Experts of a small language model.
Size: 11 layers, width 160, 30.3M parameters.
Below are experts of layer 6 (counted from 0) of a mixture-of-experts language model. Rows are named router (the router's row for the expert), down (a neuron's output weights, with its number) and show model dimensions 0-159. Each number is 500 + 25 x the weight over its row's rms, rounded and kept within 0 to 999. Numbers have three digits each.
Before each expert's rows: a language model's description of what the expert responds to. This comes from a sample of Wikipedia text that the model never trained on.

# expert 16
Description: Function words and adverbs. Pronouns and deictic adverbs in running prose, such as us, now, today, then, to, the, plus table separator rows.
router:533485508510495547462531480545528502500452524522489503502439486460498529480510482476485454490500513504526482473476526492524521502513529483515497482522492575503493502511517484488492508529496497482521508497548481513463503525505536467484524525506481494510539491476499468507469508506469471538482512521501483500524501489489528499515434473491447476502564466461538458491563492510471505511546468513441522503515550517534524500478487474531491469481501506514488494525505469502498518516511506
down2:524492513481520499479511490458473488509493510482526479470493455470545479507492473519557474545498489539509479519524477522499530508507488507490471492475432487492498452500523501510493508570479491459498524506530523523472437501468513493511530508530500475512491478523525472471515532520492500520524532495546498518551486539441515466451506457535471496516495525509493525540499529487524502483508564462486556477520500515494507470486492499483506474516494517541501514529487507490479493499497508
down3:477509522472524542497520506552483524523480498520409499510507495523530499483531497497511478489531504468487500491510504473481526549500477497499474470488465514510546455472540512491563511518467521511460508535508512467511506517495483514522478511505527487491480485496521486511496500535528503510478493467455478487505539507516464547526441458498464507477523478474490504511497468473509521521518494476514523496488486552482481487483483514500436490518507502527538558488534440490516505468502506
down4:515523528463516535510477509530479519529482516490517512509527494494518491474497511466501527472500503484470508552510544474486501500478500487504476489522466496524499494463525446490516557488499565484462482479550500493499492528502487454483550507457492540524470463542516518457487513489525518461515522512466531492524482523522479522499489505488512483512518521497502454511505495502497503471493501492552486474518466499511497492494448514467516493466465533468486511530520539520515463588529496
down5:564526499491541497503473538530556494520429474517542505511506500457489508474514504499515471533545478484553526516510517511536484482498468497459465504527508539504498520499490536495475497491535491491545489536499457501513498501500454530533508522522485494497485467535464494515479498516472501556494518469506480469508457506509489465492473494489495481541494539508520507500484521503507518554494508551453494472540509481496482500485460485481485529489523491520503513491495429488532479492506483
down6:496507476528442508446509497516557517500493532465520471476481528516489483521528486493510533473497491465472504509544482486473508494491503494483511526513528469452580499494505510489459507496480521504530522483534453471507532478493493510483499482479468515516470475496505555457537501519539485523517482492509472509525566483498517498506505526536524501511517461520525549510484501470462503476520473503520521547492497523482492515507491507518482566491547514491523465532517501543492494468520491
down7:516470520492470499522488503473504524474510565517534525497503466524489491533498515522537499544494493493533495493476509533477526507477494486485510496469551517510492498555499464508444538483494479488453529525495502493488485462474489475513507532524501515486525457500525481488513503510474506486498478479503436483509506575526509495523494491501510454518455505496517527507438476530521468499493527468500479519475495507463503541478482486524498445470489464459471482503494481547520482531495552

# expert 19
Description: Mid-word syllable fragments. Short inner syllable pieces of long, often technical words, right before a suffix, such as Excl-am-ation, autop-il-ot, hum-ili-ating.
router:471510509506519509521496503505506493491478505531473566468509499463475518449467522491479468506515507507520432512482547471520534499550505477524496486557513507486486445546518439479518488476482498466476526476483506537505490493518528451493524494517488505528478505511491484536447487492474482573493501550493478509519504501514520451521480458469490494508540464474498514502510499521468524494500476493511540491536519518528494502487495510522464500509474480461488500461500509500539532501522498
down4:465529520524515513460491491495507531573500488511503515479547513486513531529498515428499527491458513484513470478472486516492521516471512495467492475557478517499510511484507534526544450493493525474496515525493476476475474468517472498479440502523500479545538504435498486524510470523509485544478480484499500489504512507493461518530507497483523454462497497505496529461469453506506470473490513498502479498549461473530522504489531513527502483451508476486498520491509513530481493478546515
down5:547521531515479535495482489491473521517502486540462536517514510493499488542476490497508465521511528488445525548493492553462472519507506532527504493488463483487472497519482508471465500501470507526424523504502506459457511460512506469456500476533491516470517511470454497523514469477525515527480477480460497532519456456475513484521509518509486492521481520483508503484481507551513492502491487484533509536479509481499502444486502470530474503498476437494551539503511501477521500524531497
down6:524504463493505486459503516511496515519507483529531507512525523492488515457510495526487473435486485484496497499571490539561503530531529487493474469496475529507519472515442503515485526473521481530509478479510547507480499467480521492536537511513479487527477472516491483516499500542524498498474510520428488473530436477488497510515492507491513477507485476531546474514486518473495483501496503521493495471550500503470520512477501489497501539554525501479474501465507488541447517549531534
down7:482502480487509479519523469543523507502482468493485521471520470524513429510509493486509476543497463514528524484505533472508469494501485529465509483570502518494493492503487484547529438477507557489508488496536500498534510484475508514488495495474466519505512469468501469490477534509496497511502479437515499488531477486525494469490489512519538461506514509517507506479496498527506507558487472552479512533514480559531493499494431451474516505532479478502502474468533495501444520480493514
down8:479483479514484510482502507482470479502497455486509510537459471524542512520485477485474529474504536479486486475501489500479489471528517483514525501514485472495522500492472460476482496504465455529523537515500503472497562431504525489545447478510505496499564502495465490490503536475490469536486522538529515458504471504487461466560477497492535501516472525477530520505505477470520509537501495503527485494492512471530467478499464492464488516465544454507492480465550515523490481471505519
down9:510532470480487495484428499494513491488492517496507428477537466517491488472492512510491482537481544505523480478505567527486494482567564490520496497499525487487531462486492547531515478473523500532466501549527481449530499503498493510506539526446498500460482471518505515503503472532483453496524494508496498490516490504476482539536524495498496509510512484511479535519524526505495514510493536510553484476469501508522529491512521539450475473511528516509483510486497504505528444490497526

# expert 11
Description: Word-initial consonant pieces. First piece of a lowercase word split into fragments, often a consonant cluster such as t, sp, tr, qu, as in tundra, disaster, absolutely.
router:546490531493532533519514500522476529487480500507455543513494480531477502471494458509499461521482525507527457510492521475482521510529494521543492469533499514492479479577503451487484467506464484443496484474528492528497468526525506497504483502502484496521523504500510500511480536504483462527469529541548508548529519529506486452496498469492475482529547474489524482464498492529473518499518469498496512510493556483539512552464523465502438505506515491516479493489481518532496514467505501
down0:516474512487445485527474506502493482528473514477476504529528514474552497512535488544537452467475471491474456503507489537514520514486521571515469517504487493507510495514470494488484482499473516501454529531483507530549522529559485523477485498504514514512521564546523559484488551499538493425490496498467521511522511507476511491492512543511487502534501523506475474497521518549507534483502445500474514496476526486474521525497479499520498514519495488490511484513512509537500513500531494
down1:482522481486459504513521476502542559540492518487496476526506478487523502543498509536502506504495493507533494565536481460530501502506471505495486481527496498499479495506506570519496508479533520444480508485464490532455514539485508510500514515471462482512479510502482471495494522489500489496513495527476532460489480489496533481495491536487508506495494546455471497498502515462522543502481505449506458492540506504506490534535504429554469445464470517489506479460523507520460508540483492
down2:525491496485472463498531545525516497499523473504508489484485512506489504523471520464487538494487484551526537472477505499483522488515522480484539560504526539470454483510490510471503517454460463430540546543489504497491498497470524498498501507518488519528540524533499443523481452469470478488503501525471486506535456541528503479481521529519497512498540521504488473499486492487508524515468481502516466442570518512477520488486511500481474479511482459507496502469504502472462505488492489
down3:511507529499499497485526458493452516488542486469467483501503501493510494471494440498465486468469494513450519520534500490519504470556495510490486519513498533541480544502517505470487524476506489521493482518509484513552488509498522490530481495534515474533496491472470542525534493513446464509480492489472534473510535504478514535520455494454469490529511471480508501513474504466532547480525513493505510490569479518520482489525479525501513502465510506482486575492502462512497445487518540
down4:504534470490539510548517495484490496500510489489549493477496467547472476493487518529529506493452528504497499528514514490482521489489507504486525469506481536487541510505466528534454504544546535534471478485502489525490511494512496515515505505484506526502510493487483502481483470490484487500514501492491502469556530490471519532469471497559503499466484541549491529561560514467471511478550461533552489520505504498478519458462509449488522499521455503495513525496457521507514548500496504
down5:512459536514520491528529522507493526503491483500503551518517468466511526505435521500478501547499459522490487495480516471482479432463509492469505471470496505474496520473552516508530518531476510486511557473509446515489486462471503507513482495523480494519494499492450473503491507490525469491501557482497493501517426468471483500549489516508478482498459530507503537504469485481474546490511547491481470511491462479513516514470490474480543491492491484487494468459504484535520479524494481

# expert 18
Description: Opening quotation marks. Opening double or single quotes before song, episode or nickname titles, plus $, {, _{ in math markup and My.
router:536463501469494541511535505556517496525456463513469525502439472458481494491514484459497446484511493501501489496520525509466517536475492496493497484511478538504479507531502474508530504497515469478501517524558484507495471514548522466522557516488466496502568494468493481512474484501456478510509490534488475480517478521500465530482449499505469505502511498474495524509521475545493474502498471484484494487531504502514481518472456528546472490510503519501440512498482488544483538489540484
down0:494515505526510504494540469482457475505445499545496441434515548483508510479530460490524496457492443505492514516484515518548500545546535478459478510531524502506495499528524513548503501544540509495484491552477494490512502500537488513491543486540524502492506532509479519483504509458521473510518481505509474517515499482504503506478499501462463500478499543478458483472495497527494547498489533447526529518501501451520501492496508514495483431509496467514480532503492508507516492498529514
down1:509543523472525461455523488511508466519491507533502493515499501520493507530474489497510509507514490507513494533462530472536470536482463400494482529457529524511475535515517483509462512480531517531513507527467494535537476482495503462487485527480468506503503511541513467495494498503491494524469476524513496537560489476497464463516470489494556506502481545545466530482465461526499490511514507475459494469498494485535518524517499532543490520462492499540492476476498478525508521504510497
down2:518496512528504536516412508511530449529517552486478496495496483503487535542497491457530502529485521504443538499515519484478514541473501496494491455497502517493467473518495498511462529513489474495495474527524543475483523455519500487463483520526437498502516498496442508466500448501460510513467528482535477492462507498503466477465510498541503508516482469492443467497528475491530524515513490536485541505489478501462489530487484508520446467479486482518488498499490498509514505498500506
down3:480547501486476521495522495490503517516516531535496503488494511520489552509529452517490504521466497488485488438486463541535486505463503469454507473452478555535465500527496557508520474526506540473520502480463527487475463539581484499481497520494503492459522532515488482547488505528510517475534481497494516540503504489502509470501521520546531521459510517492481500495472494501515470504524499503542477505467491513532483523511455524474535492498491502532468493496494466503519479485519457
down4:500488515476482508480530516484495529499492492505514511491520521540527520523505509518515494534515462507543437490508489480456499503480509481536567529501466508472487469451523496544494536484523512527501508500495524473514486556529508471521503480508496527516499489541533513498542480553520500512509507463498467512506470479488512482492495506485514467426487482514508491515441499541445476472505478546496496469527515471460484494511470520493506504529489486488469532535472478492477546479555519
down5:542508487477512515482461533485506544464497477511460495514531491475514515452496462498470485498507494495502508503531555531510518481466516531503489498493514531471506506464456513524488475486483492505512537488494489525536505460513505584526514521483512528520472490498529514481508550531502493464490452493480489497494549460516470504506494487444470457514496498509480500490506461512461506496508470456494500491490526532505505485507470509534519457567534451506544460488507478482469525514489496

# expert 42
Description: Measurement unit abbreviations. Unit symbols after numbers, such as m, km, ft, mi, kg, mm, and m or M inside words.
router:483542524532530541473526475559469503484467476541468510472466463443531480485495502497479492470468496507551518517486525499508475509524510514536462510504497538534488481526482464456512481516511519471514470504503458501487479501468483465503514542531502483519490486511517465492476553506504493531485480486535498512506502512471494457485480501519433518508523497452493498532511461493509497544486457494491513492505531474471500497468525517523512458468469490489485477525447484548485516487500494
down0:489519518506484462512453483526494497478458500472480472527456529543482473498519504525516499515541494470448491469467510476504503512469534482502478503486522461458529517510493476522497562477508542500495510558510486497505530523513477483523424526481479546539459489534510473486515542500527481482467527463494541477476488528540465485520489482512507509492522504492514475531514470478478495446498516501496499501443503483569507492493482491488471489491482487508542493482494506491508516508473488
down1:495520513540492470522556472503503512493480501517513543538490496549434472513547517482546490497532517503467502515477478490500491545484521485481505485471517524484514544495495453541516463490512465464518497507483502451513545481512496521486536493530491487470515516449518521524501507482487522472524528541481479500469490440493475537482526508479479493511494500421504484506513514505498482484496509493513489487556529462485491545485476505454488475515507504516466537506463453502503497501505514
down2:517501460494501484482523533526533544483490511478482516486517531519470471506479476527484466521514546525485483534503530504522558504528520509486480518481502499497507503469502478551500495499540483543552515536512475483535490518509537512528481486474489529515447471506481519444510487501508500446509550499465521548528475495482482535551478498467485466500501518555485513518537470510513498490506508504532533478530485528556547503479497489561492504478529512507514496519480520528504497481493517
down3:494446477490521503503478512507537490515458488496486468499503492491477519531538493510523480494542505518463494512485505478515490481479480486514539492516522480485453489481490520497524520475546503495511487443495511460482511524474515497514465482490509533481514519507483521475528487484468479563438480483488445504496513456471494556516470510428494494506492470511538512496482488540495545453471463510507515454527545518467526454462509532499480470529490525480491468529511510482484482481520502
down4:521519499456492533513509500529531487474532515490493537494493496525542508511477504494513446526491543520483488499503514506485503497493496490465520447504497494509474479486505452469487467492514482479498501562492505476484462451544491506522539483500485473509500483490524452485508496549521483506548496484535478484494492551485480529491504506531494477510466476545516531471510525524528506522515503494530493540464495524494455517464478503480436479502560431513507542491535493459520504478482483
down5:499492504501501491502515534517474497497490488389507472482507492493432503530454517525494436486502509479532567489533513479488503503512467522493485514506492526488504491461495525465532519486474481481539489487472503513467459511515494483509495516496490521468528516486494480531435520499476490527496466479481478515511509478503497529483453478497468473511509475491468528524500507498513507490478529487473488539522543524494521506518509510553481517475541507529482496459498530478477500474435488

# expert 37
Description: Mixed tables and modifiers. Loose mix of of, a, digits and table pipes, plus modifiers like organ, political, marine, Prime, Type in lists and headers.
router:518483491509511542453524493562513541522469545494481509472449490472513494466493480499487440510533510493527485487484495493527515524504487518534496479512501554521469497523523478449487496511507482471525526502545456489478465503506507471498522521523468475529526471469531488486458503511473496520463513518503485507491499493514531514500467483513466522532535480461524481499542492520473484488544451494442513498515552494548532495453467496521481478506486517499477469506497496501497546482511474
down0:480514534495471488500537471487519516507468509511518524507513457461470451509484500524504473491563496490518499534514495483512453547509482483474480516493520500523529473521499473504444480480508559508522489493486537497503483487570521536478461526505480482509481482533514533498516520542514461522514542490455433528539486457480496504469519515468504462504502499481499500540485480457512538493463482494498493543495516492507496493505523537473476469525486523494474505481480470479522504469505460
down1:525515492539505512515525482474527490475491465527473524483538544523478485521473524495472466503513467503468506486493488488530516474508506496507506493480514510474515512528488519464494509506517535535489482492487520511487450458516540475515493522481516442513491490503446458525467485457487489553479506493518512480492532518511496530522478514540486498542495466534504489453490520499500489479496499505490492525495522545511528529476565505499435540486504542495459451481511439555487484537496507
down2:508528484529526524467477500502489496479502474519531521526504521458542489514508492470546482483522498529478489562457483492521501464493532497527489521520499486487470483512468519503528527469496485527471519516486495497484474486477532501486455497522508496464500532518500511545507510577503490483484523515501474541470479511509530443518519526502515508437523466482506525504520534494493493505505519493480510468555456549451461466545503502516523485559479522511495514466478501489528534506530491
down3:469476485492479487468515494521494523521530493541520476488458497508450478481504502530437505455505521468481471509491515468461528515515502474504494499535483521456496496502477544466528519537524563528509494464499505490460512485515526534497532486508506541510502533492516497559540493534564472450491497502470540471460480505529522476524475532484495469502483513499503492510500486516505475479499484503474459531491489521540481514482506533506481466511454453509509505460489507498520488496537537
down4:474516493507489547506473489504517521495485505462507480537475538532510501513495494476477586501509526486517496470522479475508515464507462499549429510487494493497549512489523506515512500477493475475483499531535445510503486489517479480520503433467473538487478471504505459532482543514475490485445529492502507458502473471466491501493500515515488509477498530502511575523500488535483490535503503517462529526484505481468528515529514510526534494503484502481497526460474494515519486500529550
down5:453463557530500559515506514513513501486515450499514463478506546486523504456487466503513507503505522509506500529498484533487534509543493476518500452516545513499519475525496491505526526460514490525509484523508488506498491535506452532529492526512527466489515495499516525483463506533514464507492503489586549522500485518502487487522531528498476524516527515513489491530474527528507545578523516513490514502490534501516492522469493486465509501533493479499469502536466469522515557523513486

# expert 21
Description: Zeros and magnitudes. Inner and trailing digits, mostly 0, in large numbers, years and measurements, plus magnitude words like million, billion, hundred, square.
router:483487467533516549523546474564451508503506535515509522495484487489488490454544500501474484533511496484533479496488528537533512504506513514525486477497479546510471471539510460470508480507521497471522520527510500551496470523491528467507527499494513484509492486502541466515505488525496463526463481526497515534526466517505537486510498515508506498497487484498507487498543508540482504508543413504485523478556531517555502502516473487513506474520507475499466442495503495557515508490483527
down1:445548523503485506490506514505536476500518494490519503510476503486495493489491520483489451512534494486471475524504466537490531509511511488475528492543482504515511500478490492506452474494524529489497557537535507454488477508492521523460495502468487514489517471506527495487518548498484522460475486573539481527506491509570493532458559496514517489484502491469505474483530541479488522487498521516488435493519493550497449504507492474545466511508525506524525529512520502498469492558508491
down2:496489467545539470461469525506495502520476497506507473487505484502475523488511455484509495464509520510448482509496512479513486471507482481423486459510513491518514486525471483512471533505501466490495544528537541507510476509535468559497495516489554452521494485510498516470503512511541511522501494469473501493507497542454519452504548519508529517457502529506489536490494491464447495493503534459521499474504525501475486498521485518515553504481478532517487450502510473458505443499504489
down3:483516508488471470464523517463505531498485497521543527463466519508500473508522512505512549513527499513520527533490443501494544523514536466505455480511474513498465520500491526551430494520466491485519467505495532515461516504491479480470531479488523534531484485537484484466487499510526538542500504480491475516473500531494494513512557488481499492534494481521561524507495443492491489549514502497537516459469527491521495498501535484499490502506516511485489510507537466486516491519531426
down4:422507478523492552442496499522505490479501492452560484488492513474534505524480500506559478487514510523503529561507490528518445501481461467544488545477477488516472522484492579492465477507510483500500516542493479476512488515469508522516532474505487494543530490506551492523548473500495458500518502509466500484493469494524517487542487498526468494465527486471471513509529486517498503473504519538492505499464471518498508519508480498500525525497528522512530497532519537488509484500495502
down5:510462463546469486533526507519517536507489479532540538467488472516488495462490487474520520519506525495445463517544457524497515476498499511521533489489529520533489500499481525449505527534558513520485536500503511490445514475508527556506492507504515520483532514519509520496492446459473514495500487499551473495494498503505519538462475494533511514494537454487494525450515526502508477527555476493523543506488508483482466507485501491493532553504499463509496494494491512496500525530484447
down6:490506559513476500455537529484480486543473470499491502514515459515529500522480513506507543465476497509455528477482482512465497500541553482496477455489512496483486530501473511513533507502493508478485542521506486529549455513474496536510481511514501502469490488487516504494486471478494489482519511520536522525488520508433494478450534514523531535490521503450491534464474496513513505514499454527535536510496481460497520518468451475466482539533513471483474502488551526467453513507505506

# expert 15
Description: Table header words. Table column headers and election-table words such as Notes, Year, Liberal, Votes, plus minus signs and word fragments in prose.
router:517484493527493534476514500544505511506474539525478511497452488466495522473493472494503453516511502488518466483449511516523527482505514497527498470523471559517461526518516477473502506504492518473527487479551473492478481520499522456495524511515455513518545483459526498497501502503486481527485477508501506510535486504477544489494467496536425500502556470479528479501554478528478509494543474493414501473503551506543533490490491483525486481505496504483465493513502485510503533492492462
down0:496508505484522511491497542497475488488518489460472499506509503510562518464479533528476463532500494492508449535465454484498489524520514505502464514450505548453456509516515454511500524452468457502529475560496464537489478491524536516497449505493528513483511486529494512470476467510500504491498500538517454494514529496468478483468489553512486458507493485457480500469527500492517461561503495518520509484535484499509543491522497528531480487520509496457467506529496508514481498498510525
down1:498532519494547509481461519526552516440495483453473466530497498513518550473461501483472480494516507502486523439494510485477470508503497467503450519483509539549481486454502522522517484522490477529480510528541499513493492531487481521494526525479505507464506525470503505490572466509528498520479551487548540508500505508487477503509513512490498453471463526525503463528497548500504530510534462505508559467525469496473516491474509495501503476480461470505510501492515488519480501519519494
down2:531508482521465528478529492528485475472493447479510486498445520483514481504497549473498525510487531498474505548482513449500514487512485503469483486492512531507540503524508491555510491507509503517508429518500480460486477523510512517522457483505531529517511496493496491490434538509497542532491480501510515549521474496521503537529488542532452483503491488494509488484466493509513502539513503489537517532453550540482486495490487498517496442482483534463540476512505494535484442506508516
down3:513501525477480523517457511516491532512472451524452517531474497555520530501512487498461478515486496525551485516465515487539489508490522520503498499490504515495504502502499521503552525515509497502503484449546571540499498501502465481518528526519532478505497490496522454529521515508491546497484527535461521521511472511477465489476513481529550508461491512521470477530504475492524532501478537513519518482545523529512492482516459466473516515471477519498498512533548540513467559509484470
down4:467527499501517525475523471499470444532521470505473496475501476464465508495510569467494448498535483483488508517541475518540504502520516465523488469536482483485465449485503507526470523489500542492525513476513468509523463545509490491499524476435521545473504473466487485460484520522494490520470520476506515523503504486503481475476493491470534473514497485472551486532513485498487480469475475485547503514525474546508493460541498507450501468529490501508494498483489485478494472475457515
down5:499466546547508508490490517527530510555494509517486489511491515485494503477494482501497453480525541543486514510517524499476465491453526503527502537511531469507522501458463560508538515489502498497476460489499488484513539519509459464523480530501488454499506446489541505429458497509506509512481481476479492467439481504493513528465487505492489500494491485480502492482512474503496512512520494474488495493519519493556500492507544506526483453490517508500476542445470568489478485504504453

# expert 7
Description: Digits in tables. Single digits inside multi-digit numbers in sports and statistics tables, plus award, prize and sum words, e.g. 6-39, $60,580.
router:532493487502491542486510509556525524518479547512509512476445489457486495481517458483489462513517499512527459466489518457510496510530492501508500460527497568514477504520513476458491495493499498476517498504552453504476468508490525470509506522519460455529515493491548480501467476499486478523452486520487475547489492513499511497514465491512457479488559484473519498491539497515483495512534471504459531491514545519537505501445489502538481457478480515494474479523513504497530552496499481
down0:487503510514492459486458506514484517526473475489495471526479554510511459516521500450488522545526511435485521487493509507484493508501524523485494458546468499473531513515549521483480529543492554445520466490489513526518485484522456533514521497503486494469485496530469519478497518473515511478504483432487512542494523513491524503525551467460520453495460481488475500492487513514471502483487505512507498450497509459546545483529512516498505540463502527501475484500487510484517547492490481
down1:497488534466522544455484462481481498507517540510514523530521446490537480480442520484480539488493509484497511499487509513496504499465522491499459471531502482542520548437456494496507480489464506513533473498475469486496473515546502495512516487487515482508525497493521506510549516462518468491495530500509479497451480516494523537537469535472506480546481491476503468481489529469503489499464482523493481548492468498503507481497557484501519514462482531435477457492476466515526474517516502
down2:507483445493484420531468521521475474442518518482481523512539523465492519509509507495486537510541510466482534533458466500490467496505462478481516466508485463567468498492484501454515484485478492475464499464520476476493486508525495532501500500538518507510497494493498484523494503448500508477497499532468514466523541486521474502485516495509518483498486480473490516491470526509546499502530497484470570541460459525526472482478472499525512476552508516476523506484513496502520510536494514
down3:518454464496539501523461444518506540507539536538511532487481472501533515532462509522504499474496519508471544521499482562508499450457500514503507440428510539506505521526496490534492480517535467469482480506535500497512448485509513498504510552523505486515546532494511474474521503514503469536506534506522490498532487540531491502506527457485521525453531505486488523504505497489512502468471515494486514525449481494482484490483471515521541504465484494477508510483490521476537484489516492
down4:497477515516525540475516484559503511464459501475478506457507446479542483541481514513514458508508494485478459506538490546484503479497471472500504474512557521531475543489503462481524501470555520519517515504515494517520468519528502507489510500472517530501449503482487548490526464471468485506510484557499512476495528478515533524481472495508512512446504509522540504457531521474468464537485477502495492489476491491524518502529483501473521520503493515508489530495523486461536513481560471
down5:514492517503472468482528525534454504499461465517484538452483490490504511509551485502491497469484495474517509463531497492516515493493507519492509502464524533482529497478533524550521483471447464483529489550518496534513513464513573497516501450541518527492498472503523509533500513495505469462536529446465524514501485491509507513509486496481553471495471494460509514515491502502492532482453468489523516469468531470524477462464501517461520501519541516479513467493514502524525546492525503

# expert 23
Description: Mid-word Latin stems. Middle pieces of longer words and names, often Latinate stems like act, ent, ect, ust, as in Celestial, STMicroelectronics, Juventus.
router:516463505530504520475488525504502493519495493501472497494506515492475499476476497489519487544450522510539487507484484468491541513516473472518535506510491509566481467515549455465449462518475493455509488448492478512450481520513514479439518463513464486489529438521505489521498486488518496517500505546508467489514484498482500511516499471514447485518497480485502504521502472524476523488555514508509531474573505545527499487494488488484431487500495528487462506505462487500501533484485481
down0:491496464498503550504451525512522501512512477483488470497540505508512507501518536471535493557512484479524470514511470461514478535502502505519502530464524504547494492503540510484549488525495464492517477463503547502491503457471462488499541507522526512497468497511495471474509488521456507453500518497469507520514462502515512517495449513448505547536443452479527496539506527504505520565524536516458485496506501469528506483502469512443501484503500526508500478487513490492522485497551479
down1:510487504483546501518536530499514438500505512531526560531546494491475525490562483505500491484524519449507498462479466509508507535523491553477516515455463463504532533468518495477491501511489538522507481534528465489514502453502485506521508497517483548494472485543478519516519514511490511495492524440488529492549493473456511508489465511480471517469521502447533474509492498530491485489513487540510488501526495530490493514492461488550478530485489500532474542473515474528499483521499476
down2:540486491503506511453492495482520496515510482475530469545476559478547490502496490532487464532517482472509504487533466513481510488510506480489531487542486479473473550523517541461520490459570512471462541483484537494500472510484551503516489490489517477489511499437491518507513530486526489503483447490478484472501482474488496490520512532497511526513508481476431466500481515520487522495491496483497546505507489512492489528448477507519476499540531517538461533521507540495511509487556505
down3:550497530550480496470505494486480517506515530479475502466537465507518523482499493465508533498491483507488477518495492473584514456497443490493499539527546524503475507493492599507507487499501481508504480468470494504503504488462515532437484504515526487539496498501501488455489478495519503509507476474523444511471526517446526478548477478519485464461468489471498517529467511553481494493514499516542497480492492491483466517484513521509514497507506486495524490482537520513488511526474508
down4:479472445531485490498517524463504506519526502514514532518492524524464535544536523483525492468460493530489451500495504506570487512475487530491481511503484557464490520517493513453465532531500505498507485501493491483471490523502490496479512497517469490489485498487475489516531477524476470524500481541489521476489495515463495527481513467479501546462517469468543461458512489505484520496496496482455498485500471429452517536470459523488499487492552446491458527495510503498510515496463474
down5:538508463495500458464510505471503548500507510505486449554482554477517467485502481485483468491469505503527503513484469477528511504518499467474495509532491516501527487511530491489491540471481516487536504532502481466500477474534511541471510520518480481529441471500507484502483461495532451492491505513484524533505473470485527495473508494511482504561477497507513505491529467500477534485471514528500547474495474518485528502484495504512555518475537529561505446458506466524491504445477475

# expert 30
Description: Year digits, word endings. Zeros and nines inside years such as 2025, 2026, plus word-piece endings like -aught, -opter, -ed, and s.
router:527485504510501552472515481558534511502486513530499497485453500479484518476502474496485461504528500503523459478485507484525511495498521472525492479518483573510477499526518464460490517525486493480528514527556447505479480524506533462499532512528464488537525479468529491499474489518493482551470471500497486523523497489482528487497466496509438491494564470471536476486540484517478507510544458508442525467509553493537527505481502495523498467510489498487471491513497480499511525484521483
down0:495512519439511467490488525499534494459520501495507486461484450496507470497526541514503474518477515523508477488492505554506490486493526510473499516445514530488532491522465515541493518467476561472537574516495518517512490521498511530468509472461472538499548471448504496515509462502482494505525520491470472548503503486523507539521511481458496475496492499491525498545516479522508514479513529511482490503498503526504504499495488536550540527502536519463537513520473436499482526488490517
down1:507542493495516510503518496494498449479518483497492527513495445514481518445517493495485536463481571512499522503511477544516501522491517504491498509489469539494518530531463485497530483482471499493522542495480478481502433497527453451487502492496518471466496536519455484469494489509511456510476482508505504527500497482498528518504477520513528499547528526501467474493476471474489481486539526546478514471501464520560498502512483513456488548496473533521540472492522489510448493482464539
down2:493529496493473522512512480506463543485550471505469506551491495524508495510527471563508499512449495490503513521474496473512495490539479526505584449542533507507513485499530477509488449497523456494462541546506476506501511505444475467512498535528478510493459534525490442477533520502496536486448490500484513543515531463526534490514470492502511498501475488494466508472527494545515490469494499502471536487503493546529489493513516497527477505517503474499520502499475479499492491483518497
down3:524493541470513495466470494498482497512531497488475513521500549498479503488477474490544442473493501467474501522518560544537534518488514496514477458502488513500484490520496500500519481438517496490525522500489433478466514562459495485462476497495516482518554485519484526485520517460484479482507496456519470530477523538469509476460531522516482532496490517541479542480512497490455512487522537526489449514479467494476495521539473495533477538506507522504497498530498506493492535492511480
down4:513516530494523481468491431485527572494515520487524454459472497507508482517490516507491465492496505515477471461496497500514523504484534489509512523521503513489460518476515526498525521495492503490516513521454478516496488497486536502532485500483471521461468524511481498470497504533418506522477546468447485523478472452513475466523508500525506466474469501494533483532486469503471535550503498529532502485476463529472506478555524487486545508520479501508473504514477472466540496498485469
down5:484507482488537489468551489544503490477518461462514505487469533491447493524496450536500499484508500484510499517529508491497491472441490511472480504538474522513499460465519524552541487488487461465473446519513515531480485502490491516483451477512480476523463462470488481479523477515513498487455506524505496506481498512504495512530480507499480531485467501489470495484442519509486516500504490513530521465489467498521471524493459563525456493453451472501518478503540533490514486474542492

# expert 27
Description: Taxonomic name pieces. Word-initial fragments of scientific and chemical names in taxonomy infoboxes and biology text, e.g. Pseud-, Ch-ordata, Eukary-ota, -yl.
router:510498553435504578518506474527521509493511534513471543520494489512493502484512479487526492501500547480498490515465512491504544515555457482530490435519485533498465494543521467494497500535506478452472503476503484536504495518559486473501520489493463529526518471529489459508477519499487490513475483523498479542540488527504511461519454481513477505509488458452497529512502483514448521507504478492504521498524529467544515496492535458498503494498537496523509515507504483529496510463501513
down0:489505500515503464509458538474488501514490460464530508509530450510525515477479511468483486503513469515480521519480519518475479536533495509479492524550520472537468498487494507484483534483510507536519481518547520530522494509490550524502470519440502488473512515480482511511495482495505497478464462498503470517500443468484489527469489532498477504542530472444487486515472443510487475499509510498499534476490526533517523524489500519474493533500476501478477452564459428495513525482497473
down1:517501491470490522420536499491511512496475483521484520469477487492506502500441529550499497470481497498557517490527518520529519492498510517434549479505498500499515523517475488489463475485500506494523519515559497486509489525486519511513487529483496488454502494473458505475521507526543508476496487509469467508527488489482469510507450483531529500536536473480503518510509507491446522519500440427519530524535488466489503526505505530473523531490503469502524483536480475521490543515536492
down2:520480434534523486476499505495506501494536464497510531479494490449515495499433509505521519518465525499539497517479487532514476466523507488498524503544497493513545471516494500502504496485503486498524508526511510490482459538475472495507522501510478507507513493488473528558561505459489503483491482483467503482517496520486457497515505430486499463478544472510474511512482473484553489534528493505428517493472476549518526526526496524488506496534496493482458449506478490535538517539482479
down3:479509465451489531501504479489524481512439483513528477498540459550477541528483543540459513536512550492502472503519548496480513520516482492516450488477482523499517473546508559490519467528525495499464524506468497490501487500506509499468540490502456465520517513511521504471520516513495519470494487512505495507478502515494513509513458518535538481482496533505500527460481509497523499532473492515519492532494510519501522458515489536506427499524535542511485469474518517485512506556453498
down4:510428512491485549511487529495452520516516487476550508523493466534526500481544479522546495485451504531535509489496481459477488503519467520494521511529517486509537492517500505480504513527495492494450583528518502483512519522499483513561490469484502507493482491509481518513516492513472481527521548498492485481490472462501461503518557513474468554492457520458478502490494480501534508519516486515555485483521462509487517495475494474458496503511492471496503507511487500499457525521446488
down5:520498480475495509514476507525479531493492485490520507514507470511524460531536511497526452496499512499501484438483492483463556528525508501534585502501526471538486521526466507526518500470499450471480502455496545498527540484493479476532497512477478546480508533466527519516499496509507486494512504491501485526471509468498481482501497471488527523471492495497546482532464532475514498518495532425469484511482499504510466475513529520469464528437515515485501470515493479536515468476519527